Experts of a small language model.
Training: 381M tokens, 6264 steps.
Below are experts of layer 9 (counted from 0) of a mixture-of-experts language model. Rows are named router (the router's row for the expert), gate (a neuron's input weights, with its number), up (a neuron's input weights, with its number), down (a neuron's output weights, with its number) and show model dimensions 128-191. Each number is 128 + 32 x the weight over its row's rms, rounded and kept within 0 to 255.
After each expert's rows: "comes after" lists some tokens at least twice as common just before its tokens as in all text; "mostly gets" lists some tokens that are sent to it at least half of the time. This comes from a sample of Wikipedia text that the model never trained on. Tokens count by the router's weight.

# expert 27
router [150 161 110 127 156 115 131 116 112 191 145 148 136  81 126 111 177 107 168 155 116 132  94 109 183 139 111 114  95 172 146 170 107 135 174 140 151 142 118 151 135 110 143  86 121 126 111 101  51 144 119 148  84 104 123 102 126 195 176 134 135 150  78 146]
gate0 [103 128  22 169 161 142 132 124  82 139 123 160  98 139 178  96 155 135  95  57 142 100 123 180 133 156  96  37 104 144 140 128 189 135 114  61 108 150  50  69  69 188 144  99 178 113  85 126 138 135 164 134 109 113 129 122 102 151 140 139 212 153 106 134]
up0 [105 119  36 154 100 145 174 148  97 109 146 156 169 123 121 131 138 152  89  78 138 165 117 123 124 115 113  81  27 170 120 137 126 106  94 129 132 101  81 109  89 185 147 143 184  48 110 122 129 135 138 143  82 151 158 146 150 107 148 141 237 118  94 109]
down0 [118 103 114 162 141 104  67  63 122  99 133 100 177 155 161 141 119 126 176 115 150 109  73 100 123 140 109 160 156 157 108 113 106 104 141 109 129 118  96 155 155  58 132  78 179 123 116 144 120 129 124 156 128 110 113 113 116 139 183 129  86 112  34 134]
comes after: ")", " |\n", "\"", "\n", "5", "a"
mostly gets: "'\n", "\"\n", "=", ".\n", ").\n", "|"

# expert 20
router [168 170  53 163 137 129 126 138 118 124 121 132 142 156  57  90  78  98 109 172 150  79  59 111 141 138 199  66  70  90 125 123 144 146 109 195 144 111 114 137 177 123 146 167 100  89 201 137 128 149 144 140  85 132 127 127 153 118 152 106 129 141  92 167]
gate0 [140 110 121 123 119 179 169 110  95 145 138 127  80  89 180 149 122  36 115  79 110 122 132  98 117 146 148  89 145 134  68 159 156 127  78 141 120 147 114 109  60 150 189 100 158 142 141 108  82  97 129  74  89 127 205 133 133 114 124 168 113 150 127 143]
up0 [145  69 148 126 161  82 108 136 170 168  69 189 180 133 138  72 161  97  78 164 155 152 121 134 108 165  68 126 154  85 148 112  95 156 139 158 115 130  88 150 159 142 128 203  99 164 144 143 174 117 119 101 185  45 108 170 160 160  97  90 125  92 109 152]
down0 [104 109  86 111 120 124 182 190 148 156  94 137 137 140 111  74 224  49 138  91 135 137 179 151 109 124 152 128 152 124  92 115 137 112 168 163  75 128  54 153 122 202 119 111  90 194 143 125 111 153  89  90 147 112 146 109 116 107 143 133 143  77 135 150]
comes after: " the", " a", " The", "'s", "The", " first"
mostly gets: "″W", " fl", " ed", " version", " col", "″E"

# expert 40
router [120  87 131 110 165 116 155 143 125 168 134 103 161  80  87 128 129 107 187 124 162 121  83  86 145 104 117 100 100 117 141 106 174 156 178 120  67  82 144 163 195 170  93 105 148 200 117 106 157 163 122 120 175 178  76 112 118 171 132 145  87 134 101 108]
gate0 [151  94 131 158 114 115 131  64  71 135 146  92 153 128 112 100 109 202 114 154  72 121 114 152 121 145 102 123 208 178 100 107  76 126 170  50  93 105 119 107  98 124  86 131 142 164 135 111 144 168 111 161  75 118 162  96 115 138 162 107 149 158 159  98]
up0 [ 99 169 100 116 137 179 174 171 163 136  65 146 118  87 126 115 136 156 169 119 133 127 172 149 142 103 163 117 142 107 138 106 113 129  90 181 150 189  93 152 113 119 117 122  71 126 158  67 101 106 142 123 112  81 171 148 150 119 112 128 131  90  89 164]
down0 [133 112 198 104 148 151 160  93 133 128 146 168 184 139 123 112  73 110  99 128 116 166 121 177 206 167 130 118 146  75 127 155 110  56 129 154  89  67 124 141  70 140 164  99  77 140 198  81  97 146  55 142 131 111 190  96 149 123 110  67 145 127 157 121]
comes after: "1", "0", "2", "9", "8", "7"
mostly gets: " player", " author", " brother", " father", " son", " members"

# expert 18
router [ 94 158  82  58 141 125 173  87 179  66 176 102 172 145 160  71 129 141 100 131 155  73  85 120 105  90  87 139 114 178 106 173 130 105  76 149 156 161 117 165 148 157  91 163 148 106 130 160 155  99  82 166 111 115 138 143 133 114 113 156 189 161 166 138]
gate0 [109 116 123 105 217 196 147 125 198 166 166 102 157 117 100  73 125 144 155 171 148  95 140 137 125 143 126 161  95 162 126  87 116 154 162 142 100 125 126 155 153 142 104 113  90 167 101  84  83 192 115 169 111 108 114 147 140 168  97 128 179 112 110 132]
up0 [149 157 132 171  93  89 132 154 114 105 143 126 103 111  73 129  52 130 112 111  95 163 116  66  84  86 108 158 193 141 114 164 123 110 170  68 138 163 122 127 126  83 165  88  73  95 139 113 106  76 138 117 149 158  90  84 103 131 150 144  89 124 223 148]
down0 [139  50 115  85 119  50  68 133 137  93 159 103 104 112 129 132 142 141 130  87 113 113 131 120 130 111 137 117 159 122  82 116 173 149 112 143 145 116  80 131 118 131 155  68 114 102 106  95  72  97 116 125 161 108 136  87  37 178 137  66  93 196 126 107]
comes after: ".", " |", "0", "5", "3", "4"
mostly gets: "°N", " ±", "″N", "/a", "%", " It"

# expert 47
router [160 176 146 174 129 125 151 111 124  95 102 147  89 134 149 111  69  86 154 130 165 117  84 172 135  86 139  59 131 114 127  87 198 109 107  55 156 139  84 144  85 122 120 163 113 122 110 151 202  73 128 132 155 111 130 205 114 161 110 126 145 152  96  92]
gate0 [112 158 178 143  92 158 128 161 151 119  72 176 140 103  79 140 129 153 138  96 193 115 106 133 175 150 167  80 144 122  66 109 113  96 111 129 166 130 178 127 171 127 105 137 161 119 123 159 167  60  90 152 129 133 111 161  27 139  99 113 153 135 134 119]
up0 [129 130 181 103 159  78  64 103 143 121 178 132 106 163 166 140 154  59 138 117 108 124 138 118  83 112 171  57 157 120  96 126 135 153 156 118 172 142  72 123 167  79 176 146 111 134 148 127 131 124 109 120 135 175 119 118 115 111 123  76 122 116 136 104]
down0 [131 100 111 137  45 123 175 110 117 130 101 149 143 111 170 121  46 205 128 116 142 104  83 148 133 159 123 155 177 159 148 119 151 128 109  98 171 106 101 154 168 164 112 141 141 139 144  98 173 148 130 101 169  94 145 120 110 130 129 147  94 193 151 159]
comes after: " the", " The", "'s", " a", " his", "The"
mostly gets: " qu", " World", " me", " second", " third", " Qu"

# expert 44
router [187 151 155 130 127 124 132 113 137  98 117 125  37 166 152  97  75  90 114 170 120  99 120 135 137 133 101 174 164 105 110  87 157  94  92 117 117 125 118  76 119 122  88 156 122 160  98 146 176 107 140 126  69 133  81 179 108 112 134  62 162 100 123 118]
gate0 [ 98 115  84 149  71 144 117 157 173 113 157 118 110 203 139 127 154 129 139 147 135 135 129 133 127 109 128 133 113 115 162  46 163 138  91 150  81 130 113 100  81 119 118 119 104  93 109  70  46 171 133 155 109 108 128  68 139 101 156 105 117 137  97 122]
up0 [143 120 137 119 152 129 116  89  85 155 136 125 124  61 138 129 125 131 134  80 141 140  91 119 127 141 124 155 133 151 112 193  96 152 167 141 169 134 135 202 141 133 148 178 146 160 145 157 201 118 156 119 167 139 139 170 116 157 104 147 106  78 160  94]
down0 [159 114 134 100 142  66 150 171 136  97 109 119 126 167 105 147 144 108  93 120  92 140 108 128 107 212 117 130 164 200  84 168  85 132 192 109 116 133 122 178 151  99  98 166 154 141 149 109 115 140  59 111 190  92 137 141 134 140 123 125 145 160 144 114]
comes after: " ", "1", "0", "5", "–", "3"
mostly gets: " many", " several", " two", " three", " four", " some"

# expert 21
router [130 184 169 128 158 124 140 179 136 122 139 144 144  78 155 114 113 115 106 177  97 148 101 120 142 157 160 129 116 106 162 149  98 164 127 171 121  69  80  88 158 131 134 182 130 147  69 130 194  60 107 106 171 120  79 123 164 119  65 146 127  76 101 101]
gate0 [106  96 196 114 174 184 130 131 132 100 128 104 163 142 141  83 123 218 192 170  92  98 157 125 108  84 192 128 113 194 110 142 122 141 169  96 111  90 131  86 159  97 141 111 140 131 123 146 118 189 109 152 161 152 129 183 104 119 126 131 130 143 114 177]
up0 [133 154  95 173 176 111 126 123 107 147 120 119  90 122 119 167 148 118 143 104 193 193 114  76 113 108  78 124  80  83 135  85 112 194 129 160 111 155 138 136  93 181 127 158  73 132 135 110 162 125  84  95 143 100 168 105 134  71 130  80 152 155 138 116]
down0 [112 103 114 127 185 141 123 159 101  95 113 126 157 131 105 148  91  91  99  87 132 155 104 159 149 114 141 153 148  97 158 114 103 105  89 166 109 159  92 151  86 106 119 144 146 136 127 147  90 133 101 141 153  91 112  84 157 104 142  66 130 131 112 173]
comes after: " the", " of", "th", " a", " first", " for"
mostly gets: " this", " first", " This", " same", " First", " one"

# expert 29
router [ 90  85  88  83 138  81  95 118  87 167 120 172  88  91 132 126 159 161  88 143 108  61 130 165  86 144 160 119  90 119 184 136  59  97 129 106 102 135  99 171 123 152 139 148 147  81 141 111  91 162  83 133 107  89  91 133 149 124 171 187  77  98 131 120]
gate0 [113 113 100 122  91 106 120 107 110 152  80 174  79  85  91 167 142 160 172 143 185 171 134 107 154 116 107 108 123  60 137  76 188 166 149 161 164 148  91 115  97 111 126  96 133  81 143  80  73 158 134 119 114 132 122 167 158 170 127 112 147 127 136  94]
up0 [159 166  96 104 174 178 137 125 136 103 158 103 120 170 152  80  96 114  89 141  75 138 149 164 107 145 104 158 126 169 116 138  56  65  84  94 120 113 159 112 173 135 141 156 126 182 156 217 160 121 125  87 117 121 147 107 100 100  90 157 140 130 115 168]
down0 [166  59  96  63 120  99  94 130  76 104  70 114 121 106 136 146 172 141 147 113 127 173 120  88 171 109  66 156 152 130 113 176 113 184 109  97  92 190 129 133 179 111  78 137 104 148 120 136  77 109  72 148 164  95 139 114 195 134 134 132 139 151 146 132]
comes after: " (", ".", " \"", ",", ".\n\n", "-"
mostly gets: " L", " W", " E", " Z", " S", " B"

# expert 0
router [ 87 173  86 111 143 131 117 158  63 149 137 126 156  80 148 121 124 164 124 126 103  93 133 140 133 146 135 158  93 130 147 128  53 137 134  54 103  89  79 132  71 130 150 115 138  97  63 125 135 101 132 126 140 179 140 104  94 127 152 124 140  67 118 167]
gate0 [159 139  82  86 135 190 106  62 141 110 138 208 133  80 125  84 185 164 137 112 155 125 116 159 185 171  89 132  70  91  95 114 149 156 138 129 158  88 103 122 124  83 167 120 141 197 132 137 149 106 131 119 156 145 137 125 141  73 123  99 147 107 187 101]
up0 [107 146  92 108 152 187 106  83  95 138 141 134 151 141 149 127 145 216 150 119 160 125 121 143 148 142 133 110 125  44 147  84  59 151  56  62 125 142 154 167 113  68 143 135  80 165 135 155 155 130 194 130 172 124 150  91 118  96 126  88 135 122 173 117]
down0 [153  83 158 145  80  70 104 149 126  82 141 153 144 162 198 153 117  91 153 151 169 137  99 148  67 137 142 170 142 135 194 187 136 103 160 113  42 113 117  80 122 110  76 149 112  94  88 143 115 123  98 129 130 154  96 100 170 174 134  91 122 126 130  98]
comes after: ".\n\n", "\n", " |\n", "|", "\n\n", " |\n\n"
mostly gets: ".\n\n", "\n\n", "===", "==", " |\n\n", ".\n"

# expert 45
router [123 111 195 133 148 148 131 107 151 105 108  79 115 109 147 132 171  99  99 116 122 141  95 119 166 120 130 130 168 165  97  82  48 122 113 108 102 119  47  90 166 174  84 177 106 105 144 133 124 129 147 147  79  92  99 129 114 138 148  60 141 100 136 182]
gate0 [ 89  63 103 102 163 146 112 107 178 109 114 114 144 115 110  90 115 150 128  93 137 101  41 150 132  96 115 126 151 141 128 146  97 150 153 185  49 163 136 114  92 136 124 105 115 149 113 168  99 134 136 125  88  88 129 143 117 160 147  89 135 130 141 127]
up0 [113 103 160 151 145 139 146 127 149 125  97 121 180 144 115  95 115 142  99 160 134 124  98 108 138 148 119 130 146 147 120 126 150 202 157 113  55 163 136 125 113 110  77 130  93 119 109 111 135 104 164 127 121  81 133 126 119 159 159  85 120 122 146 133]
down0 [182 111 124 132 125 156 210  99  83 168 141 136 131 142 139 132 164 121 130 109 141 103 146 142 155 107 128 112 175  74 131 144 148  62 104 133 162 181 142 123  93 146 138 145 137 102  91 131 130 104 108 149  84 106 183 131 166 122 139 109  67 101 178 170]
comes after: " ", " |", ":", ",", " (", "′"
mostly gets: " ", " $", " −", " signed", " scored", " played"

# expert 19
router [132 140  45 157 163 125 141 114 138 145 131 126 171  97 186  86 162 123 169 114 121 116 139 170 111 189  62 114 149 181 191 201 143 112 104 132 149  90 148 152 135 175 164 145 165 111 138 165  94 131 131 122 111  69 187 116  96 156 143 127 139 164 106 154]
gate0 [153  91  50 132  79 123 128 129 126  55 166  87 102 159 101 116 134 187 115 114 101 149 129 179 147 127  37 148 160 156 123 117 121 114 157  92 102 151 153 119 123 109 141 144 144 121 178 140 139 172 122 115 108  96 192 142 117 136 133 150 153 125 142  76]
up0 [148 107  68 136  66 160 137 134 115  63 161 102 104  95 130 139 165 179 152 102  88 139  94 145 130 110  57 163 155 169 125 128 121 126 126 114 101 147 163 169 153 149 165 157  87 147 158 135 118 151 134  92 135  86 166 148 108 149 122 137 156 123 138  92]
down0 [ 65 116 148  94  75 155 181  66 126 126 112 117 163  85  96 136 152 120 186 170 154 101 156  79 167 156 103 104  67 125 106  97 149 226 160 126 147 154 103  95 133 175  75 199 159 153 152  71 118 151 131 121 137 134 134 141 151 177 130 132 119 145 112 126]
comes after: " |", "0", " ", ")", "\n", " —"
mostly gets: " —;", " |", " do", ";", " did", " does"